Experts of a small language model.
Training: 725M tokens, 5531 steps.
Below are experts of layer 7 (counted from 0) of a mixture-of-experts language model. Rows are named up (a neuron's input weights, with its number) and show model dimensions 224-255. Each number is 500 + 25 x the weight over its row's rms, rounded and kept within 0 to 999. Numbers have three digits each.
Before each expert's rows: a language model's description of what the expert responds to. This comes from a sample of Wikipedia text that the model never trained on.

# expert 40
Description: Relative and demonstrative words such as that, which, where, what, all, each, these, often just after a preposition or comma.
up0:557536550506486529535514484470490514477499504476496501477519499497503477490502537521476459500505
up1:496483504481476492517459519466502465503513502477484493507523518470512485522552512509501496494514
up2:502524508464528513478469450512488507488515510492483515493539506479513517481486515476492533523537
up3:494500466508496495472495529497499510515497525482511511482499491523490466527468468483483511492524
up4:534548543486476541514484490501521486515496487514509471474496542509489473480444491474517521486549
up5:545534461497509531542454524503512458498494515457530490485495525489460506496461524474465477511502
up6:476495436505470538546517469529442490490529473476469538495508504479499474525493486488509530519506
up7:545519545502548499527514507500493469502480511510490527543511447487462519484501509494479481477492
up8:461551483530515498497504519500446489490543486485500527459532482512476484515538488513516503521497
up9:485534512487564473499497490494470481522537521497540494513522545501455500519471455516506522480513
up10:519530500475519514483489503506495487496449523479475551475464506470477479519534505477532497482512
up11:546542491536528463569481491524464468516498516482511479528530497492506507500478465514492452474485
up12:510500523503493486508491506507509504468510519432486536464466517471506507562479495506491483483498
up13:496507513492560490474515454478513489493508504472525499494557523532488477484503523510505508510463
up14:506505496528536493482460473463493476543525514489501532521514491499502502518483526512492521497484
up15:534515526474522467508517499518509487487520504480483496508543480496471491556452470489485498531480
up16:505496506454490489479512458481484476436519507463483497522528488501486506514487504447495531538508
up17:507537522499501482484505540515524538487498474494522531505506509504492516555440488511489438469497
up18:507497532507512465513480524520506529533507518476503552487518485514446496469526544474454493490511
up19:478523524480536458530498500513508526506512504498499519539524496476502512495536496490507515477513
up20:510517493491499513506501433492507496514514508532494512484455533444533521517535510534519480506499
up21:484466494520497521501466527478523460509495490513501528540483521490504489473468512530501576481542
up22:497540475541468516504497495518460541486542468492537468533501480454515529500506521495484458462516
up23:518488500479529501491462464498545489510532507516530558464441485497496520534504508510472475480468
up24:484476466518521506516460480498468462552515505507513507515495542486512508484542515488496456508510
up25:515472514482509499532500498506528448536565534530506516508543459445505495522450495484504516524514
up26:518531499479558519548456498505542521500500508510504478512521462522473465544488509505451508477529
up27:507480477518481464454498438463479474522563551480551510493470517499521492525475451489505458482490
up28:491493504488517477519473500469539497525493510452495510493456458478482530490485572523491487508486
up29:468492531515494506477488500509480463550507496521490456474468512469526441516467513550470459500544
up30:495517496499514489516505478487493517548511473452494528506524516485493520483471505522513485524479
up31:528493545495472489485482482509504525501504521465515492516478463490472536536506477442502482516532
up32:571508529494511496488513442505508473534522527510492530512459501490535510553555457529492481520503
up33:490461466484512511507529436496517459530525530522514472512482491534468530527488488527520491507549
up34:534480464504521518482445535509466493510497515507476515438464516468482508512515550539468497489554
up35:482485519475559482499460506493494473525515492513498520530479496495495529461477498476506526520509
up36:483514464520486515460470536485517511472499521520480413520513466488494523511490461472480488485515
up37:496480527429550455510476505513504482473505528519460557486527484474522518496468478484485504502488
up38:490512501477546507498497529514492505498517501506526505502519474533477466481463528501486540492477

# expert 59
Description: Forms of be/have, modals, not, also, and -ly adverbs after subjects, such as was divided, had stood, fatally shot, formerly.
up0:499489484475448481501480467537502503536507513475525523535449493454503498465496513508499502475530
up1:499485488483527536518507503504469495509509509485474501518530494546494551521454528486490526456507
up2:476554529465561504502501454506472526508504522460498516529539497501474471510474507502484504476506
up3:513498518518558489449478496526500506550477510479487510525532524475480460539528516493489529489507
up4:501517491498480561537530528438506488494511495479459477519482507488520512540531475489449439551455
up5:478520551474520470495495498505415446518505511498488517545485522482515483489497541557508493479505
up6:483488521503485499506489511480451490513510502503486508490503483452491518528534446498519505532498
up7:487534462518489499516479461480541493488512520527521475503462510515509510493494518500489527507536
up8:503509489516469519513477478515516452519496531530527498515497482467517543490504511512505527479535
up9:469491527513461504507497512493485504553503500470492505502476481445487469474432531495491520521532
up10:493514501491530482535494548496503519526530518493520503433510492530455510481473509480512547521524
up11:491533475520500533535466463497538493476535538527534492482478495529499532514512540516485516491524
up12:470533469489490492501482460438501526494509501532545476520518498456451491510452484486509499507510
up13:455496473441538483530499512454462508549468515507497493546558480541497514508470509481498513533497
up14:501511509497526521493481480550556487491504505486507532517490473452477502521518538514462477453524
up15:473481493501538532522473480536449501513512504461482499498524469489502505531486523508515516524486
up16:526500533510499549483465497493547478498497507532495507502477473514510501495504492504477467528510
up17:485540487493531496488550480484499512504517482526524478467490490496477505493487502497498525554530
up18:502524478504461529532474441485532497479532542526537510481466481506485526510545526517488518495515
up19:465465508508513486515510496488493496489519512490488517519499494533525508499455548518461491487565
up20:494538472513474516521462474513564516491512539533544502491473494508464543502512525474462514508555
up21:536538473478453516525484531507521510479514538539522484459492479427471470481480501507509545535514
up22:533512534487464505475488482473493487471510530544482487461491515501480520551549518535519508512503
up23:469495524456524518516513545489488492496524556437489531501482517498496514549480538484456545468496
up24:489508505479483468528487493488480503516507522522511491525561457494459509486518509476474528481524
up25:512473499529515482503522562475500542524496493477502524493524499571494516467507493495514541495514
up26:469542515491482487489514512465508524497524541531487474466456536485476487493491513538492523535477
up27:495534466516482537545459454497534480488535564522529487501478503505484537524513529493488513495521
up28:539504507504533476480477509496523465527491502502519486459469491487488494463505489526497524504467
up29:530505476508518499523493499526472522511490496521504496504522477495493497515477550470486465518543
up30:509482511504496512538523488491503536467501492498461493528462511477496499485496483473484512537528
up31:515472533503510497525506487501501486496502485480471514489461517440482528544498519478468491520530
up32:484477485496511516508500498480518469511521496521518500459498494500480510510471444479524519495535
up33:540549499541468534482489484497470497538498478485533534447528472476474464484484499480532540531525
up34:531508538503502487495490518493570500541504501479502496432521531483503504488540536491492510493464
up35:500503480486521519491489486517512493507516521501514514513536485508531528540478514478500538495505
up36:453510499492524491501486515462443521492519490566492524545552462437524514488480499491501529506502
up37:487522475525495525522466461498544494480539545528537481478477489515487542507521511518478512493526
up38:502543498519453509579506496447508521509517496509482483494489525494475482506491461484494505544508

# expert 3
Description: Sports terms and subject pronouns in match and season articles, such as tournament, Championship, Cup, win, match, he, she.
up0:497498476493565507505475528487526523496487550546520469489482549475522498501491503488486513492469
up1:461519528490506517460509457526489483515470481559475508543462474513489517505510510534497510487511
up2:511503503530482495472517476509481516492492493485506521480498479529505471535462497549517487462523
up3:525539506481512529474507541481515531474495471519463560491522486494526488518542499558469496481449
up4:478527451482484498522480510513463522485516474500534525530538487464495508525493504473525533493497
up5:480477540472532500500528510508483531517457501500532516523467499521429467494502477486514506468502
up6:522492488489578486501470472481470462492492523522518515532481511484487524515529511474500520485524
up7:482486516482482503532486505494521468505497490449515463482475503494523489529478492473497526498522
up8:476492526490545483458499482506524502513484533513494500493495483477500502549488450531508501497534
up9:518497529456509461486475477479482491484493548491533458509479501475501468494448511463495518447545
up10:487485496481517475537476495525480521479532534516528529462479524494506504524554540537482466524489
up11:459496506508523501562509528496530487496458474494473521491460502462457517537500485467495523476497
up12:500494519493502453462469527513514500514470537496469480477502548474508491519509515510497527507508
up13:525545499504489478484524511501496513515516507493516486528521516503503534500471506567479520511474
up14:515523495503514484500500511496493479477530483446487478552509497474480485572541474460507479472519
up15:473504510508511514499505543511467495525551517546478518514511483517466516510488508503453499497501
up16:515474491405485525517439483487465477521472516522496481511461507496503544464507484506519520549508
up17:519509497495533529500472505508462512530488499497514478526460501448486542520499492497531472451448
up18:484502482470482582483495493512456450494484513494516523507494501502504454525439453435460512480495
up19:495482521537489507512454492521500503492480516486516512545512423539505539520498480549523493509495
up20:489515473487521537498512512498493524510505503509474488476481489492512496469516537505505521514521
up21:535508472540506577500456491481499504539493493519533451514509516511489449504503472514506502451485
up22:473541480520530498480496501495499543515546493503488488511484517509534473531503489511500497548514
up23:515514490453511494485474532518493510526510493496514476511467481453511577507487481468474575466470
up24:554495504522476461535521505489493478499531512506490473504509463516474517505493502469470527557513
up25:488504482502514477527496480515540525547470493467481468454496488493541479533520486507480492514555
up26:529470524479494506498483484514547541484522493497495496478504524519523461502526505512504497494506
up27:495549522526512467452474487516494523486536509466489477488491523536478520470501513507461520501532
up28:525522547465537531468477478493531488486469526494508503495474483507481551510492513532500472458513
up29:519496536486543541465495518479468496498488500496529483487483486464491548504511464514493511501505
up30:528530495520474572503491498513506478512496484467542546484517537498491469470489491476497502474504
up31:492459555464491493505464528488534509507471483489534482496481496508489516489432522510518504507538
up32:533495508514510528505462471502472452511486494480475518458480471482467518553473479487497495504522
up33:543483524461493541496519461503487514457506502497503496504483503530472494516471506486497515532460
up34:523492501516496508468502491508476487481482481485497485559499525496479501525526522470480477488507
up35:504539499513495502484508492484470495522481462511508524503542530527472522513482482520475462483441
up36:518458492472504489471506491508477464497504535551512506532491531529462526500509505520486541531496
up37:484458479527503515503483465471508530534507488517493504504506495468505471515523507527460534522547
up38:489485526477494492473470513493525520538506495440503475520504519504490484565505473515489479494505

# expert 43
Description: Line breaks before headings, the articles a and an, opening parentheses before acronyms, and sentence-opening In, On, After.
up0:511518479482495528501506486499471506534498517496531487534500489516488488520480507531531518481506
up1:463525497468544523488508517522522462535495524510487485548521456509503496478457536520504492495513
up2:478554476504514489515488512475488486456462541481524490532442498523495493476516485503509502530510
up3:482508502480509496489517454501485506494509508487517446486494510491470520506482486510502537482501
up4:543529475455478483518488474504525492526477509522520533462472482478520492503495466499502488508530
up5:498465495534457486481507528510481495548517514555511505528488493515471466509523474474485511486537
up6:514506494473537538474503482522522473486492505529503537490468526499499543531486434516490496490497
up7:550523507500488456504462545465480448497493488478499491473496488483491490477520519484473527542483
up8:509533478494474495460507495513523510509499526459539530475431510530500486512510548527512537487507
up9:496521532529531494537479519516490492484497530528488509516486474488487499537499492509501471453514
up10:482501482457489512482500465465491526468492501494468522489475483511472534496491438459493466481512
up11:503488504471506507503516502492496504519489453482442524539498453469507488530524508508477511445506
up12:520493470466493515469476501466499475495551490493493497501492519484507506551449437455477486534478
up13:434564485505502484505492527448490473508530503512522514497516469483443530500483549507491511493543
up14:493510471482500526523494503502473477533512550488497504511523514483466473515501474555502498511477
up15:524515488494525493520483494516477499522483497502482483526522488467517512530505504481466558528479
up16:505474499470511532539499534450493498521502486495516507517520458513477548475462508478500545531512
up17:497568465520491500499520492497509515470542497488499517496527466512509542486485477526499470465496
up18:480504497473492485499509509538489518467489506525519508491500530534476472551510455455497529500495
up19:525505512496485541530459481490493490576522534481521432493497519479475461486494514540500485517496
up20:493496486515469495512512482516494481492496548524518494469527463522484523461503423483502452520495
up21:489515528476494544499503507474507498543511524530497457545560524528489523485516473533516517500486
up22:500523493511550481478479455495509476467517521528541492509504487514510506530454503463483482523527
up23:463469536462463467559510496509489493474538522521448487486464478450492530506534509498488483518521
up24:520497531492501494517476493468512489507515491478517487498465535477494492504502502506490554544472
up25:517514484521529488523480488489495505509527520488490533466523482565462493541449462467496560500514
up26:496505467490529531507489506486493446495495509516499510476512536514500529489516459513506517504454
up27:477491505500494500500514490519495517488518504479450538534496484519482498524476453500495499524517
up28:494542516480468496483553503537497509498519522509502526509536434450462493482478472490498407541482
up29:558503537460488529472489550454525502488495473521499475462515499525457524463490519502488493487497
up30:505463483477508494490489502493509498516498488483533523502500507477515490470436466535493457523506
up31:475457520506491486518479508517465537506517532507537497493500478541463496490481462458494542511569
up32:443473467498451546448481457503450516545509498476496459471496495492490531494492478540505524560481
up33:489492457472457503465495508487524501472515499489517545501446531511496479543457521518492505498523
up34:503514495442479494487527523503522503515523505539518510496489481473480492492482474501503521504486
up35:472480506481496512505520533451536470517470529535433478520504474450487516466487490491486487518504
up36:521483491499548582487495530482494469532498513508488500513494504495494538458480451472495507494505
up37:448547509437516471490502519505505499464522512479500529525454497499491458475509546523511477423523
up38:497517506496500527482507495490470501511538490493467530522508495470522501460471458503483503525505

# expert 55
Description: Bytes of non-Latin scripts, Greek, Odia, Thai or Arabic, and stray lowercase pieces or digits in math and long numbers.
up0:494491518493470510484477507511492522558485555527515514511548494457508523512497548541485533507526
up1:485526532465528507500506487507492528481533508460496483523508499479508522546491515495488495529490
up2:459600482480487473484479521512510512540511509508469482483512556471454522497494529532494503527492
up3:519478564479489481478491517521493558494508515509545504507538495462523495516474516484490497534521
up4:516532490453478522514485521481479526513551496501489469493485523467498471552493479522525474509504
up5:494469490540510485504501541542504480507514493506498502515514515541503542536460542472461493457547
up6:516517504470517542500506502501491497495505521478497473498474478495507449502524523508491488484541
up7:509473484491513521532526464408476481490490542526511483497505483487500477487531488493466508506526
up8:511538493508496514517509488497508475507506508497507486480506498483504488514516481471475503498520
up9:449564524490544504526456486477461480527493507525524491447496517527489503533472507527465494520483
up10:507519525521507535486461550523534523535474533509508482514492483457459571527480480485476494496516
up11:492492465517457451532491507447513515497488542484494481547483472517481507504486479507489490469518
up12:457534472442504468537502497497542501506497498510508523494507473495472497504473510508497515529459
up13:465519521523527452506500515517462472509558564499514513485499523520481521516500452489467522520540
up14:506542525496532489501469520496522484512496557550509477463514464488459486489513458525500563484522
up15:501462497502524519506507494553477494494501524504549507535505481483474483523513509511452542489481
up16:520498486504514483524486510536497483516532559524521523477514464514471512528477521450473530446521
up17:519494503463496552501484462487523487534499517475502511535511502558454538501479525493473497537539
up18:473489507503485460467508539490495512484516556554504557497487498500499504525481514495492514497498
up19:442498517486514511470450476504530468519516568543513491506530453482448510532480473484475594494521
up20:539536508443501502502458456487477504472510515503483493491509495539466511515480511491480493505523
up21:513492515502478505497526507537488476454549492456521485511500461482434489516453492464493521478491
up22:467509495509498498498515522487511497492483520455470491514487500492491501510517493509491483523598
up23:481560522513529455507479474517487499505501477481493460518480479516506521526479515516479475531467
up24:534487484526509500535502532516510474549475526456500575531496529481530498506513438496466502545522
up25:519507511485529490480500490472495463511535555494503487507495500480493522513480458501477479532507
up26:525520519480493530521460523519512466515521528526505519503502512502465535528515520522464485485483
up27:529509536471478528485480523488527490514477540519551492522515531504489473543513520508476528524496
up28:493500511505516480509503549503492474465465511502517514456517475496508555503464508478494494492462
up29:493554492508500497495471528520511517477533459504529502468493479474498510481485508503509502500530
up30:559479482477518510538473522475482498510499521523537497502521486518464473500521480487500465474509
up31:497505485456516470478427519458503475472489513528495525522507470483473511524472532493500500536479
up32:533508527499493512492498484529523543523466522448488499529505499504473483484493514475473480465501
up33:478536585504481497551464495491480481465529506426507494518488463489496495485502474496477488507536
up34:443523497534483500560509485466491478519525517485559484506487460479510507504488509499500515541519
up35:517497497479473565525504450495550525462538497513514528512495478512465479519508496496493461504512
up36:508528524499478521526496506465458504496490509446489479507533513510516508506493476505470528536481
up37:536507502476516530517487514518464474541470501529487555537485516505472503500456514511503474498521
up38:486479571484519459499478492506456509502500500469480505504453473493512504528501454507490486503493

# expert 63
Description: Commas, apostrophes, and, or, & and similar joiners right after a word, as in Columbus, OH or segment's.
up0:485456543503533518494506480506537507467501505481523525487520513511454559505511537528475508474526
up1:535541505461522488544495487510456523506546499457470540471545467518515487508470515504496514517524
up2:483525524461564494495509550461499466461551568541504516512478510509438477478450462505486469509531
up3:482572525515548468511486516506493560499505480510496543485565451461499484542479532509499481481488
up4:557476520515468533471468467509472509522522475546500537488501492482477488514523456473494548509485
up5:462524489468520509483461548489539496504515516475513510513486485456519528513485479535491510525536
up6:489446522473467501481495464506464524489492507482487487510519447490510515561524508524503528544532
up7:549485520506505496507449452485497516512501527520513466486475442515482483522499482480501467557491
up8:524514510452541499512531474485469531475512519549518499482503493485471526522483463519484483512531
up9:479547498490487472537498523498533509503506507544486492536454524482495500515527513501490514496474
up10:489538502522513481513512437513456425517488518527514507517493525512511486554489511463489477476521
up11:500520521450507495500500517491524534500505502481508518498504498500494478494528475493506505536472
up12:462478486504501497522531531506482481549511534495505537475520498511468516521496479530483536496517
up13:464519533503491468509539491485535522471520526487490526508520501518481508515486519488491528482520
up14:482501482473516477513497543478478530503541541524528467457463485479485453544510480483507464519506
up15:513524516456523481472505462478519487486518516507512509465482465487495514469515486454485519503476
up16:451521486476533476473510473488483516511523509517527478515510500507544488521411495476476498491521
up17:508503561464481465477506539548486485488502502509499487470480507508474502493489509540518478546510
up18:535492514466511491525484573498467494510486478505509466537495460533495495549491538513490515467463
up19:520496558513494513553525580475499503497476504533499505511436472474497535494456555501498530517504
up20:503511522475471538501493536487529477584519493496495452527496508487526492469521502503510483495490
up21:468483491467517473554517517513524486493479527526494524518496519540465515474500485521497544504515
up22:486554514504516512487478436514518478495537501486533493501535528480478503479512502510492496532475
up23:465478521471490484490526486479498479462517499510492486493478542540446493495493509504471469532494
up24:495494485507494471473489515515451506512507511509558465510501471486535502502490526521512531519538
up25:488499494429472584480538517489507515515486513500513517482486493474506446478479502524500488503509
up26:522450516517520495487499521505495489549519518497513475446538537497489475494499488475485499454461
up27:531535502526538479524495510522488564458522500512545473494507539525495490547480479526489502476527
up28:496532515494484514491503472462484538510502474499503502451543513460504459513492495530500555517520
up29:513523537455502475514532562482496494512516507538512501518500454503482499522488528560503512529491
up30:496504513486512463471492508507449505484495489500520489483510526506466493479471539527472516497507
up31:525490511436508465477540503522490510522490507485499486470518487524455458514474509494517505472498
up32:528505533510477508483446478510508501471480496523507497491560490512457476529505514504508512487495
up33:458490490508505522453516511522436522489517515475507533485462497489527460516538552552506546506560
up34:492509550473540470519474458487514537532506508487449488502514484484479516452517514519495547502507
up35:496537511490512519542490513459538491512515505512534534505476515506477460502504510540499491514491
up36:506544497514492531506475469519541482465524494505517518507527501485492509544452512460462563461494
up37:555483490493499540471513466470496536513485495490509524510547475497504510501461537482473509493500
up38:500488536496551523500529482487485502508511484482497499510481485523515553512514555515502528518507

# expert 45
Description: Final letters or consonant clusters ending a word or name, such as t in exhaust, k in Henrik, z, ş, ll.
up0:470499525513528502522505490465495448476524548521509481474468528513505465458493471513498554468507
up1:513476507500512515569485492466460487505540486493530513511501419523492487509511474491495481509504
up2:452577474473521518553498464478451484477486485516507553488529469492511465473480535538504557523512
up3:512488512505498543494437508495513489518493527510486473460476494528537455472518517460480488482513
up4:527522497485533508531521501471506478526461490512522475485534505531523511507499448489481503486533
up5:494473496492510523524471537509461509461486493502529543533519503539501536474473550432482517533507
up6:479473464518506527500479560494489487492533527531548519487502484477463514529506483479462483508518
up7:508518504499475522546489495485483485459502504466519522538467473473508489463444527436473486486540
up8:514541503500489513499565462506459503502561509508501469472464498544498490492473469480485499487501
up9:514537540500501507480506449496538470487476495471512511490529476492495502516459542509482543523489
up10:491545517504537484534489492469487513494495521509510452529546475496470511518485510465499514462525
up11:519506505477486484523503473512473534478490498490496479489457506453471539495492485468456506499476
up12:487530495532489475542488508452546472517495483485514537499478506502503492498475531541427541522481
up13:552513495528463540492486532497464494489505551500508498520463525517494534468516454499501496467504
up14:468497477472514528503511487488537453517509491512458503474489465489511520540517515528469471503508
up15:496512520511514489502493511498516499468507524548486472454480509499482478531459484511501465520485
up16:495526501501497498502506538483517494464491522528493537510523519515514512483458521501465513455530
up17:570487508514511513503489457511473489485546510482542504523480470539514541480497504505470494501503
up18:485467514444539509500559498484474532517471516553509525518534482512487514537468549473491504469542
up19:492535512520479492479505520519504489506530483522511537502507478530495526532495510441544491442535
up20:493517515464514554495521513511487526514484504498488482484499482479457531530529549472517521517503
up21:510556525468483528507507498482553534477495488478509473468470490492485496542513498487501482553525
up22:506534553491549478478481553477488538490442503524529458519500510510445480471504500536492465498509
up23:502539502490506548502485528484478530486528485518495512475502435519501480503489556457501488558497
up24:511511496504503479532477480481501512508528489477539512517461468509493517518453523451486468491511
up25:489472505519484464500517521498506503523487497530484532504502444505500468485500492521539508499587
up26:474498516527492464536509445488512427473492536492499504524514517507490547473508534535494503510528
up27:475488500499494514516493489473527507522496526468518547503442436513509513484507475506497501507550
up28:507546538500530464531505486500467474514452511508474558479513478528527491530490532524525503415536
up29:528537526487467481506476489461466518518465561539517479519483505509500520475480509516500532534505
up30:519513498495479512521498482522515522523502514485499512536476500498475513475501512486485482491465
up31:470465525524513464491539490478539469522522517543569458526537484515503490517489496465477481503543
up32:452553512471486456504519494455464481481498528511493509497508500514474519477509514489526519503510
up33:493554509511511539523490452449536496495472549464503486478476531484500511540525508534481483461506
up34:545484503481530452507447480497475481503480552488541475473439495499505527469450461540520509518477
up35:499523494495491549491443497512532474514467523487529521476511477520514498499491514453482489498497
up36:490510495509486497473468537474522490533536521482526487506484471484522496535485473499491507522528
up37:462530518521553445493502484468506548534545489523500510460514503514518473501507522510483509504517
up38:519503499483486479494510512439485508492531502499509486472501479470520500526492525513468486495530

# expert 20
Description: Commas, periods, semicolons, and the words and, but, although that close a clause or list item in running prose.
up0:467460585482495478490514540502462498544498519501473465496517453478522554512491494495490498571460
up1:481518489470496515497472455506515493500488517504463474496461554489513471488472564505513546458526
up2:480493492472472479500525551482497561519509493533522527491516471521487502487468470482498520532543
up3:482487524514509518507494506457424459495504487486506481499500459493518495497479497505479508527519
up4:472521507535502518519508542514509494540478516491485490522451503509522478518514495520481507538476
up5:511532509462493463504507528520509497516484492540517530493478486476485475531487510511499462501479
up6:498505529465492518507499463494514507482528511492504517500479512493486470558509500491498504519476
up7:506515481477479501570512457523536529515499493486513496527476490507490512465509494497496441494519
up8:511496463533522533499510446494542498489499491463512515546512493520508489522524494521495500474480
up9:484514517523514507484453495483496485449536523482519487458508505471495500537548534540489517518517
up10:533501516459503471491470533468533494536545491544536505509532460494488483519501522508488494476498
up11:463516536467494468528500514480537460499494527484518501462498509487463528460506427471500463506454
up12:517527515519508538505481489473532541455502496473551478486508499547490496483529455465507466472492
up13:506456506523497507496495527503471507501524498544497493484529478525527514490485495496509546513489
up14:445520474510490485481495533501538519487487495537525503477488484489492475532434556529484547453501
up15:490517481508510522513490509472484493518546537544481495462505507549524512484496454472512492486518
up16:504464498535505470510490461480514488486505517542484484495472510484533506559523513517494502492528
up17:512486493479507510506498460511473544504497481494492509504497421490530524553504497530467540581543
up18:476499558502542488508496476487453530466507501466496488467497463563468530516506532537462524494500
up19:535474511511487472488467478491517499576521537481500491502498496505479491500517513535472505498474
up20:451484493465514471501512528479449464496514489475460525485492526477516525490518487499498501565511
up21:489512504510501505508471501464483501479516534487544459508491463489500523485497528530496528489507
up22:513484457477493492476507493501511516527489501540503510529567459519525474541464483499485486495503
up23:557496534477492466505510470527477516466528494486479506470527449496480472543473503469481461513504
up24:529486490531483456502488459478459570497513502524526499513505488466501478573476449506508488484535
up25:522492507529560494518459474486491547488467514505513506511479523492500506491458509512460451436475
up26:450529471509505429508505520466507489509526523502516493508458508461481541542542492494474521499523
up27:502535486472518514478517533460488464507553506500521476486514491470523498542494511524508542506457
up28:508545536510501520528503495503503472498478503501491483518489500471468522472501463475511501471528
up29:495541495460495508505465481496565487490515507552485466490489518463517496493512554508484503510496
up30:476522485500491498480530519506483513511487522528545483505467474510512521478520549496492510486501
up31:534519545509520508480485479413464517493535509519497496504515546476494458516473535494499477469496
up32:484525502506517567482486502460465475486508502526467499472496497454518509490499510461486530509491
up33:512481516516492486515532500475478507487510503488517489475559478548525516525478471506517498525513
up34:463496494509458518464500480492501532478522528497510504455531499551496448536479447514487500483521
up35:552535534514512530485454483501493497571532503503492491478505486494504443511456469499481504463522
up36:500507480496499519528487492509542489487481494484476522523504492459499479466533447484496496502507
up37:498481511463496502513503489415496520477500556501544487477493527529466502524492515494486518497483
up38:509479483489512519489501464495533500487525509527496537514501546535480448521447462511507489497515

# expert 22
Description: Articles and possessives (a, the, his, their, its) before a noun, plus the prefix re- as in reopen, resign, redesign.
up0:492494509551447512457499465498530500520510530520479480472469501510455524520495536507474491525496
up1:559502526496512469494463471479526536491530488479497492553484487518488504500474459539488514457507
up2:479508537496514513500476517505527498466526508507542504518529492512525523480505472478515558493524
up3:540508469483493531518530466515529500504517480501513507473523472555461498501511435462489491501481
up4:493527571517515509515480454505513529521542507517524500484525505519484498483531487469484501526517
up5:511503507480536501537457553517478575528524500461519546508501484506527473516487517493498512502521
up6:439503468516504533529506493460499500522507534483508495468500499539464482552493464489510516492488
up7:497505504506528551498491514493478482472504484488528471478509452509475510505484523481480550516531
up8:484466543551492466505498500514511505466497451516496527492479511523505505547532488503471516511548
up9:479478520486560507500436499514503474507520493521537493470523507530460450527516509471510489490492
up10:472479495494497484520473471495508515524523513500513498463500509554487534550497537503464494498511
up11:483504501466494528511472510490509541486534518500505509497479450482488442520548496540468520491519
up12:442507509495550537492466518491499501470483484504495493498492484488509511519557514489502517488481
up13:518546498446464505504517529511530508502491508497480525516510483489503490490464513515483538471509
up14:468547528506510497506481519466485485477489520469545520538529499530482477493463502494518477529524
up15:517492501541474506513505459480511521507513488472510482518476536520475504563522478473440478525556
up16:499518511473494454506500533525514505483473504450501502531534495514457456468519523483516531470481
up17:532546522509498538524495496468497450487480487530519500541470523494460538488538468438459507508496
up18:515505503490496500502478478507491482494545510515500493473519491494493458542493500507525459481515
up19:501520521504477519487472557480527482490497509541463503480518481468496494486466524464502487499506
up20:553509520517498514498527519492529499494481487483500551516523468545505510506531485534485513479470
up21:542466510511455533490544465505544463490515537514488533516464463492445517523484449487535492501524
up22:517460490495461498499499491489522499495501501531485489528472526492474517517485483538492508500472
up23:520488489500486515505523540487523519524504490503475506494406499464493468515500483509487511516483
up24:463458437439497549490473505519514503515493517510477542512488467480495471492518467476505495566500
up25:510494473510506500503476446469520484494491518438545516531477480504433517536465514502484547469501
up26:488487534495493481559511508494496492529529484488534514509541492485508494492450509436486543483511
up27:544527498506484515532496489520486466479502512481532513512451464488485490491476533495495485523510
up28:498520479533518565502504526483477501552487521513469522490472550435476523503456477525509521525484
up29:544551487522516490485469481544517496484518486517497522485507506509524524537492484531497456495518
up30:470524522500520521476506465511509511514531474468523502519518470513492505484479537497519512484513
up31:499513505524511523476463504499480472535474509513495530520446475502526486509485540488494483527505
up32:484494503474485552503504490486496520508539537493493527480503530531526475510499472537494548478520
up33:484471529491470477507516516476462495506545489523532493489487483497489553529470527531481492496530
up34:470481485484450510500491549508487493577528526492484534523508471466475534487512493490471541545490
up35:471504524509502485524521497511483503494532499511500490521487462488498524527467563496503539511521
up36:554496512511506473511512477493496516520481504483471517491493516454532533454508534499520484490548
up37:503505539472476480503491492483500522518534520479515538509519443504513525495499480478486508511485
up38:486543477526539496495476463496483490484472499469505476509472518448487455522455503460506487492528